From a checkpoint of a small mixture-of-experts model trained on Wikipedia: 11 layers.
Below are experts of layer 2 (counted from 0) of a mixture-of-experts language model. Rows are named down (a neuron's output weights, with its number) and show model dimensions 0-223. Each number is 500 + 50 x the weight over its row's rms, rounded and kept within 0 to 999. Numbers have three digits each.
Before each expert's rows: "comes before" lists some tokens at least twice as common just after its tokens as in all text. This comes from a sample of Wikipedia text that the model never trained on. Tokens count by the router's weight.

# expert 79
comes before: " ", "\n", " —", " W", " +", " L"
down0:441529518521518565536501590497408465458449539556470595476488530569478486570385483496457551562551515479572443455573524499508554537484575508475627418534416517512403497438440578498495372480501597531484450513541473506392482481424496450462454471536567527457517510434462528472494478472377440542551423502556468450436567622559564468432595482610492546531455494563534573457497485513523455524548500545516517562505438537534524512475539592548534482583415418521456517471487458531501514556506555514497477450484567494596465486526494554466506512549568515513607503512510457471577488563423423478527475576454494590520513456501426461478580531504472538495421408490448548510459582557520525474547
down1:559497420489422419435438446434505469474479505493456419492484457453468493575515489501471483467562514460566509475482502576555480507454537551435363483554494446499472516484517499562498478525606459553546382385446483453552532450495503541448533531514462474539570509425438405423474529535591486539475446425551496482522577441445551412536489548518538504513455450395567462481479502508488585394487526496495504474446519481520515490513415478570547452520528609523526571502493516472641541503520522543580490526454497477496478478540513482414518476490526449457440443541555519554503549384429442449522469484437534515467569515575406507428484486493587375514517527440500470575630561529433514494618
down2:504554553509488367537549481435512596476500611466465506484493528568455563474502493479508516486530480460550474449516511524500478555464560592493461492450504298432523529456512480566582554561420577466472458412477385502454501454463516358493461424491489621479470506485467586464559460527454527576579454512448539508494578600523543446523487499537487498452596483497510595473503502533529533472527452436481537550556504489523444464559503536547489577616478489473580502527552585478434497483513560514528516538444532529502534441563570544476574466542541459500478526548563490562507528348488609536453489499503487498486539461499456494463463464454427500397564484462508492591512485453570510594513
down3:541466519474559515557444438498442451457491510426501466517534544447441566552378472552497488473495551531441455406547541511572572495535438445530509418472427413504503508427491471457465459543413538609476463525618424403407501497537478423514549493476461446439449521476488528488485533433497498496446543371487510429486538533478448601489471554465504482557388448545442529477545575533517473499476538467470543535477459607531453509441470482428555488463497548567456511561572463496525474495516556428422585489524445498590344516525573504522493593511470594552539541471502500503485512453483510489499487478539449437616480570448564544513430505513502479499502521553367580544484596517409512474493
down4:447515536570506564490503543482520488517609505504534507414455593415502490520441444552489414498528633484498497541474486513522542540457552464490495486513518529538471467443470486562470486488462530536517435449449513540557593609406580455522501423513498516456535576439437441538588497488468575528570494517492499417602507438576514444488489472508513470522462501542580555485463510418539506556499446558559471385571537546560552447466532478507513513375451486470487442628481453461538468508513538575592430524505472501503507505543542526548408477530578476549476490423480578358499562492466466508489588426554548594393551437540491548479477425541390560514503560452454528429549494487460489589530
down5:487562478529567541439541529401508518521481547496385497596525604542573455447418442502498588593543529506465571505468545570464374413466553455559510543572544491491513453559566396408543534478451529482479477377524484518428479468380455512524578493460470507525479448490565510435519469472581476527600532560502536578590533522449514484527536517584503467508503560456488498469500444556540544556556487543543440525499523441470366466447531535567455571538464471550566520507543477419561470449476546592552492418471495472517546549506520543482526479488533471542433488456456383460503474589531447420537477497439471536491538541448532597561529480588428474492527554438504473494487524499424552578528
down6:375566476427587545561455467425383464472498565508456546477489521468560660548459513592507620508475539462515493499520515539455544469481526536531446529466536567541499523552549503549450521535477512478553470593527486442444549484490479542552489477445552496488572441501498459477523536489547509473481499564519470421506572546445492443453554552552515416449438442497525462501500462517531553534447528611516476550542522550491479517456459517498495444339453512545484637505490590423536405461456423470537488510486403502518468518561506528413507456519475547522521452475562483496517484610528535600453523469409519516548457505422571560616523591432485561501494559426404465473475463553483400538513
down7:479432425553519473552466544580545513525456531486466475468484468468467436509546514462567492465405542458510499487560422512623514472490567473416502464557518449534519469478511561561574488497490494496500514531526561604514499519551460535535403524472542547512410547473540500557592499532581503537378510496537628431462433497545479508502488445505485441472530528590418397529426538366501430416501539480489509472402454587549545449540411462519500431482479500477587426532543438452443426406447508396573464500511478493451543600431471477502486433566480417497463528566581431498398529519457528451483446555555459446390460486541459459524515429431494497578479534488522530472502472413530507492466
down8:509511496525536482522453483433466542411465461496547508447485461517527455548472425529488448434466457535516516523454570474500455446470500501537446480428584531494520440532522450464572453506545484550487529523491522472484451465522570484500593469431586484455526554512516473583581451567557480487428505529531549411518463464547495452558449645434481491469290539428490578575540552506560554400446500516497530441585465576538456553547575488421613535472433496456514472559525458518520495480411428555526537470519440485565478490451445500562525463425522454570505450477495510470492572528473494458420544522412600635447470492486573512582494547500511511601487471450459489491519513612383446501477
down9:440512470409485452472507507444476490416466586446569456536517467494438497473505538545499513531473551522527453491539538448529332483499548472406532425480518453480571507556425470343569474469535486500531521490530468567479436491537520465483468529512530594440388506510478528510487534522537488550523415618508499446492525546476441553514508432429526506489528503410503452499437552485571603553575512580442514551463537463586479521508519546511527477477438551469463492455509520499421483450550550476372496528323516476535504593500457443494481503493413511485564590528484494476488518444549511490532467563453462525430371540587492458514557525542581505589475498538478458546570481392496438618506
down10:433553536519531429542509483511453475449595526411483466533443463473439461558526444510518494419392533491578532402493501505500461487563541465582572467440498487496450507624485577512508493562493564499523450458638536496535568478515484527554538452526550474429523413564584539469556524504397469524525470462467505523556576503475567478602568527542481543508537537484580496385482497486553557488461506569492456380505502430483420524496460451562449457429438450515530532424485448458528520583487524567531505537577512478488509403539392515523385563508492461548433563403507527437524542509537506516439400576533529530444512587559516521466481465487443504503485568512464572550526598485454595434448
down11:419447483516491532430470442507513583512560514576506531400462530546524459507426522522589521509444503429448612544410470497521564391423460582394499510519490409505447513513494392524410497540533464547461528439543516502526456447600476540464486579587462541444495585434455536492496562558521502542447491539491559456500511563492459524373641488499540462466484464445507481487538518512466525540480472521431458546552469586509401462569520577362570397501449572540467539461487487414565543447513571454494616500547527475462412461477563462517464415451505479580496491540519482468529435579530463522494477516488469455498472519441525453475523501501470499496506542469520518439608588571506548537551
down12:473507480533507540525499444534557478555446529479527479542534499623489439513516442422562431535471579507553451522560439529520569544490583545586554456493526454481575595596543435527445517415578514537487583616474486553582539491515432547596463482511439492491470471482638408480506475462533641454512422454553495562487468505502468448485575491505534543602490529549438554502533482382507528490472386473444480513447549433529499541515455531543515493511461372427551472471501538553512438582470467490545530490445466488406535562565415463533509515510447460452505381439515491567531485466450536518512502498450426484434458579447519463525516433607536526468458432492605510542507512460515534503477
down13:507482455423512548414499417521459580507426632477480523488449471444528539408483447485481541397515523475584564539479480484449381514559505493427501580540529518524540459417512498472488540537530441434599510496497579568601477534466498461508532545509482527593518520543511438493511457528506422480540629518505594512534487548548501465506425455509504443405484551524580509511458539510506417510529532572435474581500532464390489475537536512457605445460589472473532567493484466531436441472549444424594505569467476486521529385476496465544518445485491547456507524551500408580502507583445468464572434462488473479502458486473486439431555507533449420527461569517541366448431365519501479456523
down14:539525540533483487458608439455475574463476513567415512446539498514480445517521450443536468534500477549506435474605511449503466490412506550471475484586529462460431555426498451506570555535491567464531437578479554441521397375401478518573541564424540519411506496464455482479490453427535399444466464503520496516431447597439561526472564489495489341567543558491639431490475483528409499495441430451574514606482541525450481485438480467521434469521512475526479513503479492636491450548476457479535530538486527476511518446520456463449496534495461464465453505410545445542453398503508560479522487525465558462597531482513442571502421474536432556557585443473496492399415486477467513573516
down15:417522556528513473541530507395572500589534531487479462506521423587501535527490455401504502451504529505529458527371434473490469461494470539407536404524466442418523519504550515573581491500596609490478454469572471416528458492458483474510572520442596510472497508422415520407460442571607462599585485545591465518569414499585582495474451529537549479505557564545502510554406490515520471480475528540491498458461498452529625513474470532430444474479404502533567513488531490517481533465455545482598479495444583470450559564593445447443480441517407424459534497509537524494548469557439543482571489508429530443456573494450498541464590494404477472497528463532532458443471542444538467465432
down16:492486476542489491462456450520472494506584409479608522462511535439426470514503484431524587518469425612538441476521549517515583452569417446476546558548506535534466449428491503483529483445529421520467453435450463512454471523472538487513521409465492511534504599528452527551549503498511543538468454519490481458450466552540426494442520467553528525439356463557507477421555519567520571453399586432477532448515500589494369509518548506437512459529616518561556557563387506469494524484598532486523538441446344480581576529476469517586547449542471520446496487485526457559498496438476528563549529553549579502406523523566539476480532540438622523425438475548486477469528478472574433523426
down17:525584470379456530510506501435534590472421571509500632485548492494410418566530502535549483495529522548541425371499589547461541402520478407517401526594510535461471604487488421500501447492436520477448464487571444508523524581559528452562472480568464524522465485493466532573475466508439492511537504601470584474529528530528474558506483484421504569545497459510565563576499541543567515603524518462508575477537549566523515449470512536520445542441500558508444611589603514533510478547511552549407530468492524554565518512490377499543536509436570366442479467488493509493409491570496489483528400484489441550417503539493473544461476460494425570468429474409519462493484537493472548508541
down18:499532495569502434476508512552514464537410511480557563409473485485400551419449483341483439497403434509499449449486452440456436483593532501499459544586504465547527516487496480586488481561564459505536567491467455515517505505504474547487442516444445471443460499446518532485529442459487446466510498630574504572489517556499548480533438488490501447427448515496479435575489524599489537554457485511520434463551420499420468457564441460451491650529539548398571430557485566555472479443378596458567468479616443487501520485506472578558518457478496515511440484467512534479359437505533435537566401477479543532504458471426543522388530477483550504449456475533525536540449490440441507420549
down19:583533464557438462475470539473496507489476555510490516549550503513536442418530553564485496514499515443569487472520449511458336497445477541465495417483540471528498513467532571588568466442538424514532482519464586473464447499541581476472482558451588468496507570478481537538491516497521606523522525519478480452563560491516501531435496472528399538529529433515509487436421546430467528474479527485424541461584532496488511463426389516460518471585505575532442481548471500492514592429383429542572501462590514527432475503440560503476504513569523523511572537545539456521624524523497495449493440525466525427425499442664566522453559464400434477503495667532369500479571571524435542463481

# expert 166
comes before: " ", "\n", " —", " \"", " L", " +"
down0:588490610494582525512513524552566527449493546537507513483571521554472456661527564424530497463595490470474508551500444553593419483524418502456558544503455500509467579571585521359536512475474532461488522548516555552438478500505534418516458478547445591511532556526443486579478511514467503515448572437415519592442360508593527512452477445519443527530547561364598467573511518506492458448531402459555559367478419519412449457456469583538555488496461451481483507497511455539481468483584547500491438500564507534502563492531540501519453476471518442518521427486405508506498460480543519534417487494541491458512547498505519515533520494591447487558422453439509488567553477445594535464472
down1:494572473542408448468464588486455503390588559574434512568482526508483485459542501505388535515497479449595521497493561496457506512517596551562482560487394506445525513545510512535490410477514361454506639556545570399519581489460528478583511464463490472482558454521614455535497503579533558507502447517566507496441507490504561451594501476480465516521517521469484595524419456474485491503486552530461596469516391449531435515574517474506486450553419476589437611497476460485493447525462513588555492450539385477522563509563457481456404496444461473547534548529520565457507478409481535481530500485423587508499461445514537441465472593509401450459490609534460543559521491519460436500509
down2:428405538435566535465520473556469437390549539494490552476507409537477478484455517490511484518492518522428403469405530502544560505456508546543546469523540479458495554515475452396416514552488543496456566561501536511573489546488602470487556452481543424553555526546531515449515480538617554448551472481448561530477517513488477429465477571419496588471499541511500534531559521538466622463492401526430573455518508430541502507500461558526533552539519547559524448505538472521457525519585369477530580588432437462541570488388442533464579589381549380423524486508478537486528458474559599538438563572436575472473475539418589508483518496606513504481481501507502498538497530474537441522415
down3:545458455523528487436582511500586461549570546465484501426443496431554487535504525531492475518624520501448514562480552538630462497403464474396528511484668464462422484521447432532503429502547441513440448493463427519517525549533484544572475460496515555529418477519447466598568375519455517517475483437418447564530441398595456573522537540524533405530377497492480497507585533561564511557528514615450584451486538499463483508465497458415562549437532482500514501530498472590506417515488459510539558455537422460509467470378478531502474430470489502458463519507499488492494558496505439498484638521551511565540469527464502474560465601479462493541511552518566478532457526587472419507515
down4:405522427524524559499447580501509480495438507502454491439501579443563428419404454524519405468449559462425419552529505552426600474512431391540549584416580508471561595474432454495514496545569561502532442557432574550457514462434488507455423519436563489573501520429500532472484523516545548443448579552529539507568584548460491516461546381433494483536448515492509476488507471501469531519483423453413600423557481491436419478527501514482460564492589469481465388486591546502469456453540488464515574482517569504495438547500541490555520509421400496541465475438571463569558531512504503545534450406510444491457498512456582505463551431479500606504489512375454505454507491514449513516539
down5:406454500444442484548551519463458497525499407499513458489508582550460558545456508602491463470499529525535489528527498525510560469491438538533466477596439457491448475511467552496446483542518534483494493477505626621499543423562561529571428460488485544511540535568532462548519511457527443415574554478430567526507575521454524595481468465569529574526568522550472441520561518377437499521488632515406462586483558588530522516497474543439470402458582541572454462512482473448474523479499470530436464553542518546544472452411486509461556539478602577542558412443556568512448536547415476503572501499491416465400514521488577498589503568546675433518472512465423546527506522508532491502513
down6:543407488488452445488485433530573524556507429573446461505563526519492437445594540556417488547474526486540558537597499614567501485482484510483536561606467559484466330452498463476507440477490452624408480503543402429501535491520399469582491568530551514548496559547491493603486522517474526562471434458490502486515531501437489575493509513461527537515495552503374479442554517614577517525462548506636559449536562500511490611624514422461574449473551562574475506537468584550526496476459503509472500534486485431560463554590416487530549411490458476483528461519517495551486539500479542575495547456500488439506561563524428511443499559495517450486440525498592448480519457523551459494522
down7:479475439562495427590486433502490460539589486431455570486441527641488540535499470470554472472519610493575524534524528561480529606470493484473419498435400487449534503498561410580467568486530525518499487544495409521519643533523467439455483482508486449437564475531457458518571509545546524463488455458512513462566598424475463416574491503452511454491462421606518447512482465427564409479567597487483524415462474503466509493516513525533564454504557458458522593473491383551497483455500513472507473474375542550502489399516512478481516437525471489490422574481579546517488584405460545476364544513568399547548507479566462558538410477528396454481548485533520515505533487483516514473479
down8:558480409465530582418573512469523430491515493469422496429505428621496484401455515523440370440474462512496495541426504484434442488534514573450572521509568446516562511541515462514528496485517465400403499483399487461335414495496486566562564537502544456518527573491535524443411432461604499490607433512536513524500487416390453498522564488544488469603457461509565499422461514434473482504515544454449540533537529450513500482530535485530453517504553559515514458383435470533475481530518601370476563491497424478490482559634546487529513477501422534449447503496501518414509498537493515507584543505423473543499490434473522544506479503452594465503576551496569510486518431506413476498506
down9:512460470595564500473475531562531422679509588486507497403481475522473518439486509513437471462376476529443446482423413527570485465391488592567496509529467453419484419488475466492483524508436480521474443501498540515487537524497493465560485524506489489519530498535506489548553618556434441487517414515474519504505542491496539559503582567548586515480597595503529492447468454497499561535480480422538421517508518516507466485566470424469537534525534519561515515502429534373456465529590498442422472516460466607521559497548437561571534536468437565586543468532511578510480501483494527619488449435542414466474544516477473499378535415562505503452504445453586501519374526569547472604514
down10:488535474508506532477508506488489588532520388573499497462532457508615379520458533494539482514493492446445426485496589538449502479567453456536489507492487507484481483551537527484454400507547502581472438476505525509488490531507548515537414515481515543417509525521444554605452557531496504529507494504471453465452533473506449433491524568596490472451321461443502488517442588508517474538326462401513512476530457502523364487427493568489418449454555542522485480613446461503562432492419511539455523454566413505363457599433484529596530506559484493515508513471578495493539410575525480404503440525450545577552501482583524465476472481451481568527583524494417534435512570528482537519447
down11:511431535547516486437517554522488491517336488494510598518493499534428553434453490529385466478464549450572505531505594499520529447546471496492489466541501491559494417503476512449505456517573443420571510396496587615482513547511540407502526588584502476506563466404441442549484386469563493597465478545581504512453539533562564437539584438469516576360500451566528558560469490505588572477514522533600517485526581490485465458571549529508519510505447483512513479464494424515453478452534520540511462447516508486441476574465582549519496493522534612463492586511519562528465532600504447562548578472467492537492461490470473444435526498565539397570611507479514423519558479485534439518555
down12:555496563481459470470428537411488535516427467540507479459415486511512404506468456509445490472533587584424529487520540505511523571495521483408516549501530546541473553537525424413514492549530560472484537599496564516543434530530454607476570552539558488608522527429531485560558536570525479562540427402501397502456487485459460406468473533565482508457503497486550501413473492559501431558405524461520525520526411539540512473465381433478513463529455434566475453476487521447573423558516608462529418455648456503442409470587577506473466431455434456529536556589472474504527480516539506429514422480461566556521555435549450518451418562486426573530451580460469509515528474538472482476564
down13:456516508499473500446453509425475463587524556575553426510546462476520536463405497559526487435559517576459438573409493453487553456503573616576545493560460453478534508511520449530513522532423535594465491529477537397480522500378524481545532591538472507522494423550500465467477495528486467515425541514426516525539461526500553475427475543556483506470337558480541550461437535525503403515559408502483510506534474503552338525564558414611573461517508528503567505374598497397566454565521544497452500468443584552514470490465524587520490477507477534512507488485495504498503559455453520490451504535475603527560500473453529534604567451427403489464595462527536506454439511480476417478528
down14:461524524530466482632507487454473533527376523461430473502472634568498473513414426483492562514500558580548416532523450518458485527524440560580451560454436556557528499526347517474502518438585551458515458522551453484458541525531470502563502543485490459461466440452478450426411454459440582464488481544404559482478535499497524499485536495525544553517492467550572524514666518558559546524464515431510490452466515464551523500470520492504544410407517530508453435490513549567482442412618483572506534513608579545510530454458476464536471500457507529492475485461485484493432493576593521456554468575502509575596469518455476572428469441574516502487603599574521491429444421533483480482563
down15:508513589569512593550528457493488516499486523455547552499472552569555569460599539453449501529566581559428534517493548446457518458508513425483473538503524528454617490523480396458501498494488630492478467429484434500634418484555497460570497512489494421477453498478491619418450549499514495499467413539486516447441514489504501525484389543423487545488301512495539464613497519480525427449417472496484499543481436506507399523488397475525482503593492487483437572486508521479496525520550474510553598453435517553519411399412469483540540538478539503482500552491446537437503533542390470510438596439497524544484494544492463462498473564597513569411531469527487519484549478479530483537609
down16:480516471530514529584484467478571423494542478550598529464453486488523452522494465455561564506484608501437513514523534582484568583558475478443472530523521510524510396497438372532472443475605500521552364512470509514499489583570525507478479409508437420564543483495500573506599542517603504502538475545513466493529537485464564534501436460494550567521433387400432429539543515451558524489594541572469449482486539506451471469515463602531427526530560551492509502571532425433568511470423488495554468539523492507588589527587486555539505494525477513530386544550550448427415534441453519491464501467467468536469514496483621550581569553434450504478406477531465498529487453560587395515542
down17:461573539474541574527543464600500522533595450501565532551535545492465543509560532500477382469483469477448417557515480539502543514521447560467492527464512457473530403582520429580533541476499531562476475521511521517507550501548503551537392539518482558476536589613446585539411523462431487458475565494592452502537488624543513485503526487467532453483545480522498558441488474469589574544466538593518515525603462524485579539538528511575537499564434557492562524551560584439496481466531452361518515455486461597395530501485535472455554401589481498539500515485539539494458373535467480483470463509411536456464480443419567505569546513542543562500541574454538551617457548513476474385499
down18:452496525554457528595542465465591516518545553485536566543473521495537455547481518460509412488485575478542575522490477536486394486507484484509528635603478414415504512486526497559512526559515393485553479458465522575630575507511568576449519465544537413458513528500436490474485483526547494443541509539449509557564475539583614468575559474510479580491508471537582538648516545507492495502436546586546434424495457478498434550519510520453556572467497430446512536520569501447528448479513499523491441546528497581510516458418485541521503476570487525430415538577528502419409570423499581599540452503513529555496439487473496499430490421455482498424392370553586554519554525513493494536461
down19:603497515538533503452425510444482543523441489521441425594583451517481477468404520493579463502433529569459534473500569510514550580535510509457616528470488505415379462495546554410567427488463501437569568579545474488539505471494415465525504502519529421539416486499611529477511509482484426511501486495523450524526538530505465489543523461550365492478430513473438519623618574460580579479449520526507575554480497562510543592513477512553512538509438543572481538428480471526566500533549481517489477524425515491410494548515548586490450628530490457552496523493465534563504448485468396509511488414537599505504480526444529504466414598503578546558412520513536511390548463420522531561476

# expert 137
comes before: "1", "2", "3", "4", "5", "6"
down0:510536510550586503490462447666455528556544552478422450517559552529509613508496535508448509543513501577527514647527505378574518498615553519472548519485552557621471536615479553407504474562431535498497537473466528500456527447556516492489434566468602485563502463450517438476479418495487447431455500523520607543431565544551502497475519551512413562548429513494465488479551505481479473511480430485540507477504512470514491456509459409557410547422560543520458516480470487459570578535503402508473457518527466629459456509429514517546462510613652514535597415482498536508533458461508509418519497488408503509491508500492505543504494521513464564602556567473516422474505507488474455479465
down1:513534484537565454440472555598434515474560435487547456537563448429581489514528522467568479410549487488471417586603516553435466510617445541448485497465507448463488497538426417471428499468543582498479565442420580551523454498456454417540425433477530467515541440590483490559531489509566531470487583518505462475513556418387494473430495511505486408455492493512450533529418537432461512482502443458498495380379532563502419483560431548488498415534464488451449482571647504484471513502438479539446521476520558483532514616543480442548525557542482540466489551512550504462505465511531510495466569484528492559477503557490561573538525564546524477522513363555568593609493466543537506442523
down2:516430506509421500444466512574506556490492507478459402476433513525513427600500518462495548572554515484524457543332448531421508489470456476480527510552533416516478600558525507535477487485545419501485494424458512464530508563457576503479499436457467457566425424530515547597516511568575438438456484520456555562510582572533569588485444442471479449625438508450457457543499612479382549438519448479439526475543418461534488469550541458542497444460510441471510492475604535472532465468567465540530502435439588560486523515489525575459518566530496493437540453603573504459382579509506553540520407472496487548540481539610510562556508503471582434507476467512531508480604436529531466496435
down3:459533423512570433510477462392464519423485500535471470508573543548535406521508509555499460519437524536467538422529603565443449463534524450507443502523444599469626366476469511489495532520522405442516519474473429556457520479439490469564478502471551550488391456606487426467514561399522425474537453602563441420484511470495561475542497454494575485470473514389520505502524540443539534519576499489479422476516534601480506522511496442565435424518499394482573503438551428469516412426432491516511528602508528483462526585443477509482476482397522526501487552454500526472420562519523454606464486443479475594427384503531492549474434442469536473545444466457433412454518511542481481469496
down4:495503497431479500522546473459487477454574497453471517511544450637483520538454464502608554439558513518490505474439535480406526402555516511428442502465499439553526554494484564488514500450572450489478500573503544532484479462448612390547536500478481534585547395484509413368534438575522500569490437407489473539484474558493541511619530489518454552501524477489454515450456515541529437496535459439541522575563460557508439506564527495510460525534517563645536480481549569557477529646544474518541546451462399407496489524437425511520480420561478420385436510577480500490482502431614538540486562523515445509507485502463489444480517539476596545479578530439522607431479483496553530481559
down5:438499443410482533487535557465547478413552591451464514475496541621542485494524480420491527548492581454645515441496499507496525487434536539479422543475514507554507511473498436609427517477454422483594583402523469593482560552532467437467505467533503525596506646507505462588550538523472504485582449526423475562486471435532470460491489428513529436541554548589479497539526500463610455449459486479420477514475440437442511575551413575530512525489575593495508517529456492452549472512477581483459561469473498461420489568508506499575524500504534534507507481434481583574568518445491594543488499532510566495540593451468568500401389497509552525424532572484404499528427444563482473495525
down6:549567473489532469536532582426465551508481536429415481489534381455508388493471491541554606580478458354517587517441465497509509533458447429446459568531507476527524482502500426551555500437551521441355448515476523466437521542414461478551551505536529505570535488517537601429493469552503427461544475587515443481528557473516447509484378505456482555573521501542481537422459502493543455471523465583484507516504490449409490572502427462555434525552544456535511453430507545501451477507552476517490499543486473562551516564498565476433527474559545541506485446399504482589566488551530464465372487450552432486472531560528543500575451393396506458504497383493603510503465490433421486453560
down7:528483449445526498513511496489510444519540516479508583454469604464507391526598500514528467479479469498538423530568581479485557458554528401445470442467405485491522548479464479512544477446526448522416499479560574518500527441547451501429433469503513475457555498511497440497446574463554551509455394564515534550510524519536531494513560471462477522487562466531401478457575470444498460535442426536550490466610535469396454571450419547597427456438568463507446455350569530469469503540581478587520516433486461533564409403520455495501411569576480565447543484534536494504488450507429495501552483515588506538514488537566605519451452527478508538515591448473440465658427529511512610494525
down8:539416433527491521538571587481493453487395469545483414518544484542507557517565505523520516453505566582458509487477518512438393509475507508518467400506544422534562435634529528576434511483448527433501521489495560500520494508436437511516598510429496550538523412464445547568587523573564625540527522385517478448396430512543475578454489570435471454455497481496551566410525512532541485431491570459518465479571562562506489517528507548527520509514622478417558537448616547514579501531462492454407391390431494519477512506501505441537475522419493477565507481488514546473448530539435466535628531474486506576558475519518559465546498550509475482460561503464491529560495530484521565385554
down9:535493501528545521528528519537491516449526577462504470490626550521515565558543559474520538483494481528517464408546450407474618612485563405465495444556536471565460483583593492553524458487521559507457504494596608466524487502497440511594594519505432457453445529499544567511540547452537477489582514524499511597544406501448460451521529503472527439533531523433476535603453591561537443574600604473525525478413607511495491471450506423542496518399526571451501475493525518349453524528473510511576503556546449628544539485543459596449588457480517493504576415518493482486457517446447592468522498455411450456453468557549532445576545520523465482477548513504460508495494515538549459488514
down10:503474547534507593522454600569607503526436520540449511452508468536507461537443466527463565462543576580469460412513503485504484488433513523495529511590523515479501518586567580504496470475422518519539554484567574460553538494596405530524614475504544509358533485440484498442549476477502438548522575451539478486520519489541463526535471533514488478496451525439509465550501492560491586528527435517572495547459536493533523437516456482514486429525547509443585668527558454415437495480531495463472538536520594575598482522459464520542525461396583576542471422465504404440497527491473506481407479463408551389481495504532551521563483522635551514564433454408490460439592519472435588498497
down11:447560452490538507460556402574474588482635437398466480532568498452501468507466476520473533495496497573499492544511559471530525476510476469541548518547537544510567523565520472406493483462448463551472583485585485460546434411524562470449549555569566535560578388450468442445506387473443440479533474601487582516594452437498454465585417531489429459544469486489470485482491512533566500548504481375538509476581570519425443435539553554474533434532518566469452539463443451476524512542554476520518537500471473453439584536439455544534570509392411454529557512426416540474525502520474490522502523504520502551488505551498535341499404386499622549484452487526454509530485517504432515515526
down12:529448402480547504510514501395464471499500461531608486538439489476481510461438432480574442539459504445385534488465514512531460429455531425605392524448471502459537499459457534491495399509471595507466554520475578536571469471499390572557460440407516505514500566513501557543437611508589495533510557469483592583556474437503435502500567560526493568545478547538527466524450490550529625507485517546458512444468479502590500512455479437532569600504522574564415558536563504527505498500500477389495482528528468497420492459516430537541420380518542465532583432401533475457533544541497544437506556474481444491430418489504486536527568508407501506453498531546471540565463464436621469502435
down13:401534430599483439489479485476544507456491489509481423397538449573467492472490622456509425468554470481553485515499485525460512591464414521496534509510412574509482398469463520513547549506480526439569504495488581454465559572543418458425519511446524532450446586504403499481494490503569481450468518510525528491418557498464474521527493529428518413525495348516526410485543447505522490545424507500501467477485591523470529507450528474567566537461473440558408469448570434540467415472587439466406483447427510473568504483417448519563564574420519500424406531437601507559549429559552585465486545483484444473585424495393497524542438466504504455578509457479473473548485592507441459529524
down14:548460414467432502512672545578561492550404455509544435567497482452538483415437540501434593423574514518494414505489488438508440519398414464429472572421454524505411518507499499505557495512521406476442522573458482557511463364555480503514465582476528540536501427488508472531553580545557480536450482482494538462388469490525522504479479495462504514476610562456535488476479486489476523498493419472560569512565530536531493420520524470467530554595448456536510434474479496420545574521507505591565503487410468482563458488529532536541584519500366531479505508516487511470492529517543527546502491422525548432373483552480507481467457561416566458496475540460442440415461517523394578399506
down15:531427553583485538554483548393567560535490593471543593509506456480505528517580548552584398547459412460542446533544603547497423454520458466573537530471442461449583482425461412522491559516549442470519430441442450499458424529429575541477484503538518423473477518525551535533554410620474473560510490506457448543487445509565543495506468439444523440473526427583540491568518488551487529530526572499502485559484488501494467442476504546537526447418507565562516610512391518488499436559482586519514531521475657525526542625456559452522522509484526551486518482617498506534567508450411362468516496412465495558484473482409503526466510513630500493458493522484490519502455475499480522527487
down16:518500491449411501579521494552535561442497443391589500506414546452500435464421446534505479501451531475511543619478453602432503535409535483525475524540483541536443476550534427528507552482498489472507538416377541486514520526503556384600515564521502513421558525477576645467429480587459544501502485460492584587551559425484461503495460457489445494411456489518535489560497605547515501506493386456571540633503517469583516445518483471514478503629524466468488498512636506484460473553481434488474522581516498502524473465543486481460438455443520495573559521445544542437543478441568497481531546490493538576519458585517494470432515500415458489505415455566531579541463432462496422498491
down17:522514453459546509498519613513533498448500414478466374404433622519477500529598609471557469485539478559498523503526514486540565446536531532460514527458588455555503542525444532564499518516383448409538442438508434500498480487508464586560447433461466465561496498495482461464541541546428494499556445547491427477500547565407383533482480381484509554456544472566447560493589504482534426409477556487552484504547509505468511398455597428382483509537588420469501546489587545475460477457521525496495484483592482452508498521464536462515605482515558533523417523408400505500452483510517472432592466525590522486539427574474535460500469471514556538512499458521557393430446484490567545503514
down18:467519514447508483580567448462500455450591481416576444540482598516510510501522469524556435446473483444573462521496444534469456574520510514608464516431489540565563523498511613435535515563512563508546539479584568538500475432551457512542580500506516552559552512552535496505456507526598512453493488433623485514483578460514534531560485519610488524497495557611542556589435509514548605492491503521618436454495505500454527535472435478529591504513533487443480555534492494546393565450505476506433412428498492566490549426517473359519503568424440484550477587459452486508516521554555485442434501502474459491478507466503426520490467539606538541422524514654465472542504388512543559432498
down19:539409542449481495505431546512454447617523470418549511498493471500534581516457540464521468412485447606494560484396525547494510485425512536498597452486536490558431499508519373499489559342503497486531530422467460590494556476496510441526542561479563448461497529486544568511457485494494403550536493498422616451516477428521444462502463534528455516470487499530476508431441482499583424430522503499449531545510486483467402410462559578477487473408429505501537505506412571550490493430518466537419437480642537546487467519509525521449452465528512514463424470559412483462496474457466479391528505493525491557503494481376449612533541492505569531602554514451568556471555488595400511511500